Below are experts of layer 7 (counted from 0) of a mixture-of-experts language model. Rows are named gate (a neuron's input weights, with its number), up (a neuron's input weights, with its number), down (a neuron's output weights, with its number) and show model dimensions 0-255. Each number is 500 + 50 x the weight over its row's rms, rounded and kept within 0 to 999. Numbers have three digits each.
Before each expert's rows: a language model's description of what the expert responds to. This comes from a sample of Wikipedia text that the model never trained on.

# expert 2
What it handles: Punctuation in data. Periods, colons, commas and degree signs inside numbers, coordinates, infobox fields and tables, such as 43.56, ZIP code:, 2,500.
gate0:513496489480560546484475422489531524515500570507479508536473524517546530428488553415550444422469454611543600495473523524466488447558507533569437474498521546595561496441534503570533569657449518477548476510489483539368543471465513457467505434470475454506516496543558371487569513507486530593492433481534584488483490505584507527527446503524476600546461508497543565554457519464476470536477440529484427425494471476539581478533429467474507490518522470492559470540535486459513547513522557464532345453588398503582428568567433486419471468528504591449470496525522426527540478498587590599518502533487379481536581531475514485454446474448556511515538434398471522504488452463487520609500443514473506504469547468438557507472553553473447392509476458426496498627486459499543418414626553
up0:519533520515453469468516552488605444585429536454473489555451419434577485542429489532544493527524523494493481535566456481418484541542489524503469554536597515540453444529513482512531481506566522480475507549569429522494538450457642539620481517451441556383560508522398590479531466446465510525470463487471445407483509499556386491471452527508522472512509582632498545569526494450466436414522485552518437466446532406641541534535531492504503448514476541588453431424559514589518517503540443460583369560561557496465515579515483523538551571482424511472416525544494461484437510462462644579482509463482521577479509560536565509532436519474473431570423530516524496535470538506490606446502566529524511522536544516540442515572522547406456471509437472458565520456408449528490503521573554
down0:529583478436547484482494490453477517402577546524504494533481488483415436476467476548503600470551470513553488467514511541553474500536573565541434495356499474558481574510523534446392590516556486442433460504517472504569543463555500534557546516565479437485389450496544566432510542519418535533585500514461563479560579508505560539490415416502470630466447545489405449455553449436502473500451473502487488455506470461484518503457528520512485597583537531583532458525531451479479472521411537449485324533536473457434502565451446513449570412516490570489537471527532515505494551456486495626500490444469558549506440557519444528595541506501570452461433511575459467482520442498520595501454583569419479504414587521507512533503458567522437503467498506474489394458385469586405534515474431

# expert 0
What it handles: Mid-word verb pieces. Inner pieces of longer English words, often verbs after a prefix, such as dis-in-tegrated, en-r-aged, rec-apt-ure, wa-it.
gate0:526435574388582531506469461505475462362584477485470548515509539473494514489442425495570484460488460463463491420431526598445408516329590439582496459518543554570521565592534486490529496551533523541375538498520567476570500436463477478534492497442429438545503542549414421529551464552516511527520567456424461568505476438503495528496432456533531441499505573466512428489450496391514494484531532479460541431461543562474472531499525447602501409484527571520435490541535439575478520532530483578494478464436428518572428448425419485540513495525496551498482608522431454491461478452496484428507459577551513469538495464558533513443567539453478528577467652573445541475524432535478563545530509471393550509528409532551472560533448612521515528510432451476513474499504502482517541511551441
up0:485505552493509500445514503352466472505495395494463580510515538545598517545434499551512539467430508527503552538541577526522449468490472595507629473445442460429423631620471491530527440405509441506511532558432490454423402497633450490450525454544533491426507493493485472501492535544488533459577483498552475501510505506537471486499570532417448480507475418540405415576431545572498434499536468465580547498483463439526452483441559488422499484574488446466489440394595531383527543472468468469526516543493479523517471508447480447494552441482470599484485471432374453530445532540509550554541438506520472442490445502447572447463472469510554515417435505421475451554478470471452545533514566489578457529518475521375549443523562513550492513468418438423436501434544497471488503600475431
down0:521450510525493475563482555475586495486436510530514568556523543541579453534521543549526583546413539592481435496534481392582454413560503419499521463541440467461474477488417462527508475531524497484488494571405539539469504508562425493575526505504420470531532463588499520499551510406442536503373521446505477529558479521605463556521527530509522471472489448547477477516409545538473403403444472458467520501411450505386514510478597396477448497498544550500548434495477466593499538529496520456544538422518400453431475506446489549464522433520457466509508450489514511467496537525436484616468428499339439474505518566439448508470481503481402601560499502474522495506511518491558435529461505562464404459531501504426458346464559536477480505479496484395452490622436511583521407450520437

# expert 4
What it handles: Personal name starts. Capital initials and first pieces of personal names in lists and tables, such as Donald V. Bennett, Pierre J. Thuot, Zhang.
gate0:417492462518442521437386533538552447564546480550448457462550532523587541467473566531396530428494575613493434535414554561452488458532525496529521475513399412488477462476501612508527489526497414586545551556472515579527518430532595384478563497527485457540457482572506517450525569522547380514538482557599574491522418518525539537433556500507445493512514463532525538566568504529512553484408522458524456535602453434521520435473478473552505510519484508507492529503474480485458466441557561434546536542498541536482542492449421585590447522503500476515653552592485436498471476462460544446506485557462510521566458519516477419561448507507507508522495423612530449520523487512530411574467514523438548400416537520571457508434502531517492563457579443487528489459462392477499359471489438
up0:534473529468506597473488523553472490578503434531488505497526547484515455595499488451532557468455576526517568515549532593456487439552531414458512598492533569496542517496553395400436566422540456493579466415470494523546502529493510547485549515582566459530494554538441587437479501511618564506489548590507419645435601475496406430572495562447521481520585486515450532502483500530566468576464474467535496489468446498508540499528553495485451616444490447496472462533408550532389487574500486542417438564584484481546507573456545465443551573479529441556531525495545501499598581567527436529522463534513497483424494558554599383516479520487416510566525461544451469588465494497456508463562517551507547453516501545481493441614489501405548518489429521502520569535563432559437457501519432
down0:512512514536578509594508456519478509608456459510548455561568551549530448593551438486549476433474575438578610557552434513552467500526503449554453510397498490502460436507477454464445481472482464492416532459452410522494571511424541538502537569523466521466479609526474492547492457496569583518572466585488490639371518469384420517639501496396541415511496498479432500447483454476518459487494460473530421531442488579556491478479424554564417528479522434489502453495507556459549488515456550449652483586502522534441481523442550518489551502455559519501520453423491516412546468607457483518521514461523550484512520442456513388606479519494490510438500535510462471548560517484432477551504543481436414484631506432469526534541561426466553467516556514515531514409518459491429488472502506

# expert 5
What it handles: Pronouns and clause boundaries. Subject pronouns and relative words after a comma or period, such as he, it, who, which, plus closing parentheses and commas ending a phrase.
gate0:528465460442504492541504483534561556502486454481497456512395545481605577478439517536564481542470532519469461422588500435509458522459534505500533573608566530570565488589446429447510484428588551517515560535587434534496502429596501447495536504527510535569541434492615524544533433492502461547564482462538394453482478516472460535480423549564541549475542546437441448483571534462582598483440551462481488501590466476505465420517534504521513548483477442488524546540439551547515444479469594577396511474589400553490428501485457485486453500542535439484512598604593456530566515490439488505586588476509412533484450448575518354431487464543495438495524584551447459526534447395457469435529554455541491552527522473531465545542495530447504487449533519463542558493373478501541438476450553
up0:486551514540484452589433533462414527473470483498479571491504439528586443525538433506521500436462460559476371513516495481459509554473527573438570472509489396584509485527521574488469571454652500524581524455585495522506438435568466448475463607513529475477556520430449607522458473484581534506478514529446482420582480469464535527535483469411536481498471530463457488520520485507487508566528555567546452496462560456397524533493481524535482538554608528465571482605602418523466518533480488402578550471455490522456542410412506495625466479516455523436542464487511554507468452440514530502520582491458592488465504541478504552490506497395548474554455479534558529529509510432495479507418406443507444480449496493507411576567614564593514512574420459491679458504524468473549488488503508
down0:578416513455405440548534515539409554485514510504426512486454514499546528516494466487400407482579492535542595468519430524571412526502509547508515498474562489545537466571407429500491476480436509585479422442421467512469519414515592409530468519548552502449549480479514526572516542553562482551547547398495527517470433547508481555533422461433480515503418581459550452600532480530468478476509432422489482505501500494547413529455539552499652520595500547499521521510465541424487422477464470506585537389528464476457470560543400551437515509407533532442523476522504454451507526438500456475546495417563441501439486559495357518595440396538548432437493528468502543495488483424508481493510630553494536503538518559459584620508433515491506501489524545560471477559500516508435579450428474

# expert 12
What it handles: Institution name parts. Words and suffixes in names of organizations, offices and titles, such as Political Consultative Conference, Committee, Public Affairs, -ologist.
gate0:501527490427593492579465504512489498443449549464456454501476422579565611579603471436462495475396453542539464483419429543505554553446589575488467626493513564549517521473454513523549540502492505554452491425481494502501453510507580451462470514520503555520438505487542487522444507549478525451517413632520471505470552589471489535440495444555495598567525536522512452444566493358430450454540563447463475514490512495549574455617554471437517521543534581446519485544555451422554519544428603419554590521413512599487553566478549516494566493476555501401480535448507499468507531427497513548476463543583537484464536486468471555411539507520624570514507477402522542545479531439563464482514510500491437448484413586556481537459598498502508553514413478417515518496456560499511512562485443
up0:383505512548469536612537469450494572501417541467403447464486533503552495467504541494460412399478558503452479516515426500562484475568510505504530493445562408520553411449465532500539454557547415584501495503527510560478498476532493516497458508531488490483566479569434466534508529564461467469526470544565453524376527514519407498476477491481437604606447478502459549486473536532507524450539565510461510466467539519492568486412592507465460530526447565550518502442455600608514524472467437516529500630568521458565505552551560536681470476525488439458641484475537503474543532499480430538456394533557460445535454535532456577510483431561562485534437559538455603533491500525480512500492473510545559447463354520525433592472453580464567508510544534533519490545435502506527370547517454
down0:454522571492504515506476421461410518476460444563455615434488569507551448507459470584478486457504539496443457545523454514519492474441385489527533502531499541530442416497484435513619528550445496590473511536498442457428564571488434473539535547417520474508502519442494520537598520529486448528547523483575528434480567463489423560479487419478535470515396522527492414555389553429485417466474601465549526487383507463490441494586551544402446540529455541510492476461605557547484475517547517484527486473607494470509531473469528554446432459476505530487519609490533524440591560484415507504481485513575431552548450604512499462554441399506500536499476491442474491461481547485408442538425550496490523492501378518578636513499417473535507434450576435481442506444453518547510616456445444

# expert 11
What it handles: Articles and determiners. Articles and determiners before a noun phrase, typically after a preposition, such as the, a, an, its, plus unit abbreviations like ft, km, m.
gate0:477510493576445530477570538542415623483531445541465499479481518518504361552534478502459460470575526480416498489475477555494545537526528455613495477529555543477476580504461595552536464545442472552543511432457524582428429528471547409539477525547468524454498581571486518506432512392506557516507478535507529628517535540418531443432459603443467443403490525526503561602490435568498550583467510473572576519534507418411507493562544465502384533466406445504513571499527575526508467496580458477548488550568436481568517454516470465460587551467488538511455482503548433494491477493533554497556452534567547448534446524570540561537505431618461532539401506501497422498555471534553428520515443504519604495509455520533443456474555586566489530443550515446498462583453455462383548488482566
up0:556440537435467546593507412589533514470537580580575454499536552502548573555476478538523453497453561489418479410571552482466563449424441581413480599521481574486531520548587499468600483543514596548461419430505513458570547510498527515430499415582459529463491529536508475452583409422473486481499463515478551479464536395507500558515497467584511421446644496543494424524556511524512474497448464569486407540501545542594487548473563558600544477521508486496472480516488498399526486434467514512478456494460538498482500498531544446452516457559430530524453571495606509599573554496407474548606544473472505434478543481557510452506540507470565537567483522515482465483456556567484525588572439573420519440519536482527465465503569438480481448551561540576461560549517448422597560470492514
down0:524569510498453406476464472523506612523445441424462442439601497417457481500532488509457543395512608511465483505535502550494547485498508510434540529457454414396526554531511431538547484491447469491462525510453469447509473487487508460466469515508512522584513515544489569488461569449436502486533531530455334490542572503527490438494438353421545477569608479433540487401587518559529563503521439539508517512503444318502454491506551553488433510528457526465505534518537488574497510496508510522517448489501499439409458421434457530530548540523492477463533437464535520521557510463359505468528501512435536556483434444495382523523438401575547541454497540405520460491600557595488499531590505496571586461510541613424473433492518465499496466523572531420496514582507470480562537542489444

# expert 6
What it handles: Years and places. Second halves of years in dates, plus country and state names closing place phrases, such as 19-17, 20-08, Connecticut, France.
gate0:579506456488527454490463469505568532507449459431511564459532523426500460480596527503423583443468495452530436485480515511490446520426490447476360527526560688478528570540494537429532475494516546460519499503477576459440506526514528480399520542470563528425445449463465439511475535472482420499555533522461424523561431533462481507519472556460431538544463492462470493546483555481445522495501469579480509435516474417499455400621462491518556538474432509576500584505504420356553559476471487478549542503544536590570474469379533514487361528533548450516515512433520457509491446555584579487508476489475504516435510392513550493521567464463541515418537514457532482549477424589382502510528446534527508648463472542425479416464484498433503565468473404592560495480537505520478423488549491
up0:508560502497403556496659512447489493447474484518493515474525459544606499436456511505491472549558510537505538532522563453556623557454532499579592415410500463481447394575514508434522489425438527564426508564566402550498489499565473457523451442502455494480585523485612565435492464557446526490400400459464517477444583505500521568499407447510518491448541450509542443474601505461509526473481459390477547467591496504498532486458527500537531579567524537553515474495495567534497384536439575495524424420469507415441458543550468529557524484569448550527490511491458539497562503422441471453545542468523532517522486534422496544488427488507427536561498489586476531577433571547592527472481525474531494504497600539636593426531532445559535560431417489453511554530479535513534475543469474
down0:440498510390543599523585495549463468512438472473457449487498584526521426555411505514512463502601459529446527557601519463577424494524518525585589425489562495443465426472585463517507560428461598529477460444497563505440545488490477533456458550521542492459468535464502458458530482564513608532446411442525491476505557464498582571528443512487633496493564507472527479547513368488474503497495529447469451531533521529421493571446522533458443605538423476584533429492490521482460443584392488523534429489523585420435497463440417419486477603514502545540587546498489505564477406484457491459484539453501573411492595492583507551505505487506463461483497522499557533597490518575532556460440493511541499457460546524407541548572521443492385494470551436509541522530540441436576441536563466

# expert 8
What it handles: Space before numbers. Bare space tokens in tables and prose, usually just before a number or year, plus non-Latin script bytes, such as December 2015.
gate0:536485456570468482455435521578519493489474559509542514528515563530495455474568462495515560532376571449432448482467494540459422481479433513558472469470564346478478504455518457490541490488515487419461623471482482448556497524497489507547444521482530505546502434536510488542482443479502444458479460472576479519500535515539463590440511494532454507508494560595443475536520491444501501533523421614533569517501483455507543495487533491593514609469551420433461547449426530387516601489548540493530423521538513588477547507500457510475420514508606558471576589515440476527543586444537449508452671571524471484559582437439504407417380494544567448432485430459528502631586420521508485460486510595550466499555569404461547479513529554431497510448548555548487526466556521505563483463443490
up0:517411449440500582445416537503472467449458487513513570534468531423575529508569500560461637529550454422463497466502482581591514488505463495540478565590503486530443447533513446530489553481474544466448443494550475566607532451523521453555484553430444525626448549566455446554480391531503483520452529502470563540565555548537472457451462485456515506518532590553487471559477530471466400459545446539513525531484532553547420457483590579529531541454492599541516521536450543476466488592498446556459483541557560460551519519499490586496548500491538538499505482425504446445485526544528452458488543527497584441453353459490558419495503531608525489549508407556574501608516586407463426525477418535489517570455491393492432490510500487476620409547471475538524414404534466496547511498564560
down0:592450565471457488529526480547516477399429458506481551536475503423562442528474485582589479514511543401483431500541484567495605396518581487447553438500579534459502498476444449462483489384553516509436484516518505400490498418510458511558478515474517498533488473479457420547417523471548522509357448459433556550556574528459504477549449459463388506430522532426475514380523487496490540457469503453588485466536574373491570508557516594548505584443641474391501477498566578515517644533548411454471464562427541546479495480577564544470458525502472531540502542517466439440531553482461515529469458538422528525436542514500536502488534525449491509577536527547515464542532420523526513457537488515520486554437466527483480480547390539455528513486496392466505538549414511476451508403439440

# expert 14
What it handles: Sports career terms. Sports words in team and player articles and results tables, such as Cup, Championship, footballer, NFL All-Pro, Quarter-finals.
gate0:583575479434524515497577458516482554533582445575440474512560530576429531516497481478427518434450470375470623470511603439573518573473451494410494510518455515484496536465503448498514516600451507567420531448572556431445507542528518543514547448442433611469513476525498482506382555508495491463560478498520520517454450469484581465448584506578515515496499488533519537561443503469386482523496448548398453456506498543584486460476510565475444525559507503546558550445459428565514588432468449487541519484473534480478501486400333558464444526502499518447443504470544457535568460513535429438432572566499628466514531546493432521477461493519462507427485424544464466575583477564521473564540620517529463573563471501531519536548503459494475453454468555425525551548497547417631490481518493
up0:418500521516414547403473428453504485423463472509579509413456431532470524518411496572513523443504541498532443471488462511490494539516499497480497551445415553575579442499550493534572533658451617461577512582487474454396525487489513539461514520507424471570474508454492543512506509535503470549528540497477509535498600518569608500505463549539552470516483629542485472462371465500568488595451530515545494438533513539508512507456438409464479462428392558532468547470470429494419482522411529533541567460497448449477453517536533367608512547586475507473486576499557542455529460577552463548504583476465451426570545419521475489510542431462487441543548531536536504576437453510510446482440604484474515492464425438511481585487485500486474551517488453460407488517592447433545460546456604
down0:511544508423544511474475551499455527463544471482491493466511491538509589533478459419528515479424437445373487636382460407452504489568569412439448534587467410464500506403469517556509516376581556600488531528499543524418450576449509517414427484494530565436586595489528466468442531560513503515481510518497569510549525488513504506523547496515464434593623504570554497492498541539539527567385452538491494530527538492573462528363479500484525454512479512481451516509407514528432495467514539496442411587476517538520496519548523450575455514452430600504476525491457530567500489481578589458507456462533508516552549504493453501449565481389483507527508628439534459541457477466555496539529462535579504500473371501498500582463453537443394553436449599488496472463576523495461533536487518

# expert 9
What it handles: Past participles, main verbs. Verbs right after was, is, to or be, usually past participles such as used, released, known, born, and pieces ending in -ed.
gate0:477505508449507444550421439477497492514380605482498460546468543419405455502461460479513568479460507581521462527470478486443430486518489444536540452531511520461461519567438499494551448508506519648468439508475559529511402391615444563462537473436539476397555385446483456497480518534497433507544465602489489510446447545565553453513545567448477566519440547606492560502611504467466497503491531518494526550518550458480574451448512495376492601573531489545484590457556582485459464445481503494488381454473543451489496462527468522486466604477441464460507517404571459475500517447527462522453510433498449436545503510495408469430494496517570568519412563453509458445598477462579453517470515521550530498487448476555479570492521571527433621471478532415528516589572593510439556515464477
up0:562447460516470544505517490479480596530505539413538544524478448575474573411429550497445509460539531467570527480445500444563464497560515531427444536511529489477499608471490519554476466559485530318484542551494452478417485634494496560455520488516525473505510592454547456511563484468532519453547522461498465489561484516600503541536597468486484418493513548509552528545434450497542437512469443558530568406472485510526500544493498483518562448503438513451440566573487422487475446444444479483525556524427538540511638565543421490512544426418568459502476485471563441614484455517538571475445544540567430555534582427464400527521538479529418354561480453477567531454452424470548547418538576492517525387477575479541413478469475471469465490491425468490546502397490516444573537447520482
down0:521513582441539568553582536478421578483457611466469523463471500550469495518492485512527441557435602444437525477528562439558390524401470520423469555501524574543517456455402505447483499525428564446459540437433482474567495542539486437447490497529451517549453550450576531508568508479579466522515464439436454512529469464586502441543521441499521415525521533418504493456522474517460526517556508580541601450529520481532518587496528508493490495522442418573476410479566506574594347535508458455470564518570520579525510492505635558635611456416562495421514557475466385500463457557524526430543510574499553487522479535521487448504447505565565490540591535575539511523523472546445573504444473484478446492547538537581463474450487570470507498465449480461534448479520502404442439501563541

# expert 3
What it handles: Function words, prepositions. Prepositions, conjunctions and auxiliaries mid-sentence in prose, such as to, and, of, or, with, would, have, often followed by the or a.
gate0:609473517529526437544584491507510600462451404492505449523518466548483466527499498531508419490491461492565559467556524492551489537437493578464408547533498429646509492438446473447497484473503481371455483584528456460397523518476498548476484523442485495591441522624539563458573558458406556425431523520503614492397471551422465534484515441528441546526570594472435520583487461552426483479525505519526446553562491490464487381472540513533516421559546458483503453452501531504493562506446529448503477572470549437467492591451516542506451496405548507478488593498492504507546416565507579476526462462484557580460454474404495568532522567528472524565505498409476555492518523459454537445576468511544436552413458481517535522439614491499491488479557557473524445551565619412563559525453508
up0:407494555503420520508366524461488452561499545445482510474497551566525490539515518482472483497506499491472511507440497486453499405591460485564540506552435575413530499499488547393519550452503566606437501503582483503546489517469512452554513431523532471399501455461432432438415506549589472495591502427593476478497546542508512429597482540480511552526520495475516488498560447455488528375437479458491518564542450559447515452427575535448437494498565411496420540411520499567469466615484493575507443509512503532515488360460546493551606534539530504616447509543478469504396526448540390490446512543501407384495483563628485475465508414500515422505475456500515415543521522565524522446514553533531526433547642517477538495504541437443478598507452470524491512556490450501540439493495488
down0:460544536447481432509480516541442597553524550384479454512591512492444473461609466453523504519466489428448510512601526484552512473532484414434456583536533483553480421398513577488471563511500469650516486511465501505504490522464436537495520575427535529524375501497530530516648529539484585495542542511378424583488547538497450467511536542467473529443522545445608562533527478501586465516484584474491466402526441518529537472537541386477591472420480454560554491440557524624472523501489452527451440503527444484520508417489470565540509526520475508432430549456496568406588584492520557534494550496529536490529476529448445488456511466595501549547475498425411536455531573582405446523559522535487469531406518486546588438440497461501524554522486467461540554534546460464485478522493600

# expert 1
What it handles: Table cell separators. Pipe characters between cells within wiki table rows, plus semicolons, dashes and slashes inside data listings, as in | Round | No. or 19.18 | or —;.
gate0:595552495587373533476591551530501537486495463521475510499437462391542478589549521525478545459497521581516532567494490483566513531556428506480410527429405555476540505537580522502400469430519543437470632599379532530538558447553367492539515501381550516563541470501474445492462443465483411509507569589505521536463499491508574643482497502436550536510520464477529554544478507458381451502477481568533542418506475482461472516508578498524468539563519504502529537517533562485481568573442505484519529470547431487436513437489493535614517484537451490561499639505627501495555502542494524539493495445433535450547518557437500561463532477461483510450459495507476545573545416491499414556558419513530554526452505431443575474507501487456546478516383586501506520419495506555486503578495461
up0:574497449503515483475395508518556556500463590495551550495494454464522492425525500540522531453539512551528495436517578516428489497487503480488410533445406511444467544662461535509456454530518548536442479454508497461576450524487553474479455526496489529558542573448568537427551487517497524452553521600434562516537514452438476476462496568483550467443466519549498380514475463473484513544491444559558469489558569478538527490548495558605524475439382568502582500472495537460435456507497496463581550487392454539563535470485454399482475516534443527461498550450428465549533405526537474475458549471565495419436417494430552534420477544575619613587493521581536549600550492492456498513543555482602543518608485449513529476427471554494483540574479451404512451364425446553468562486499576
down0:531469615446454584527492456513534569501587533486542507603517541449491467451386519478528494486523530550437580523503473513576448449498436502462467538442472565554507511580572514490476537521450509493479517483457601482554501503446568507479481462457498536475503478424489453543492510492435462553459530523531477505558367492417508467466491511566489472512493413503521467534494505611498528499505605537549443462469551470476583501590615567509485504522461549470542531536475535479540545476480453559545517456468543451481529313407579449510577515511433492582563478528547422484510381532586480560524444479462488616525501482476497513512481523388461470483614423450508566610526577515538445527538525521558556475429550591534577468611544475436437506493459611528504535605505548541472499448512561

# expert 15
What it handles: Line breaks, section markup. Newlines, paragraph breaks, row-ending pipe-newlines and == heading markers in wiki structure such as infoboxes, lists, tables and section headings.
gate0:518501470471497470498517493574441561436528433470457495442498559539522534424593461491576436525473517504545450530502538445546519533544531557497537512552466502564474598483553500511583523605538523563433540571486477439420519567498453472375584473496588486462462538462525475521468591425410364472514502504491529499505576559521520442541554492553569575458485545532567503547513498415490572470531485436382455575472605527558517442476523566485526516524407504570432526476580535521398460515607445511547529533434444569478463559553559487512487531526466524417588444602469560458376460472429433484461455467540527458482548484512509510530576588419563449523571553434531535530417446546481492519506515503560544433508560472478480410536498474555510490509499491421500520616543551602531459495457520
up0:506469515391510454505489526470522394442561532536573538491526524521522506557443467471405565510477510483574346557504492446497490495489410530577534464590551409487532623506465516583501588452472525541418465475514407477494465480559523493540546585473527611545527491475446559503538442483442518521555480552511524513388440499512418470501422450531481460527569581462514442545514530500509476381524627564470574470549417573447458572501473536596479596554490503489458505533490554560547546483510452434547513617490568529439512573527476552545487477425409435442561533451492570537511558547503530539437472537467582533524506513407539511480551482498600391467534493536478491386523546500532520437518516520528560568531591508525519505484505608518440497537549524504485448480465534499415427503472541
down0:512439544534484502451551475443479499407450410557477480510412519547490507566564461567495526564480453594464510485517598485542446518438399593575532554441437489561548494535461451478465496458525437600472479495527507478461489524482572575559447494478464503591490501547497530540555548532592441612469501497471452511524468530448509444437601505572520493489422562464483569497475455534535505569439538568529463613484452462552555529530539471501556442415591427541547481593506506506445495493458426571611514504570500490504532494471454472481540486396478404499488497556449490508509456469444477446623508481456480489485489463457493508525568493401545526509540568558504432485506480499571479469549530534527569538470533490512371489534425505447535552456532610659580414405602491592453529497478477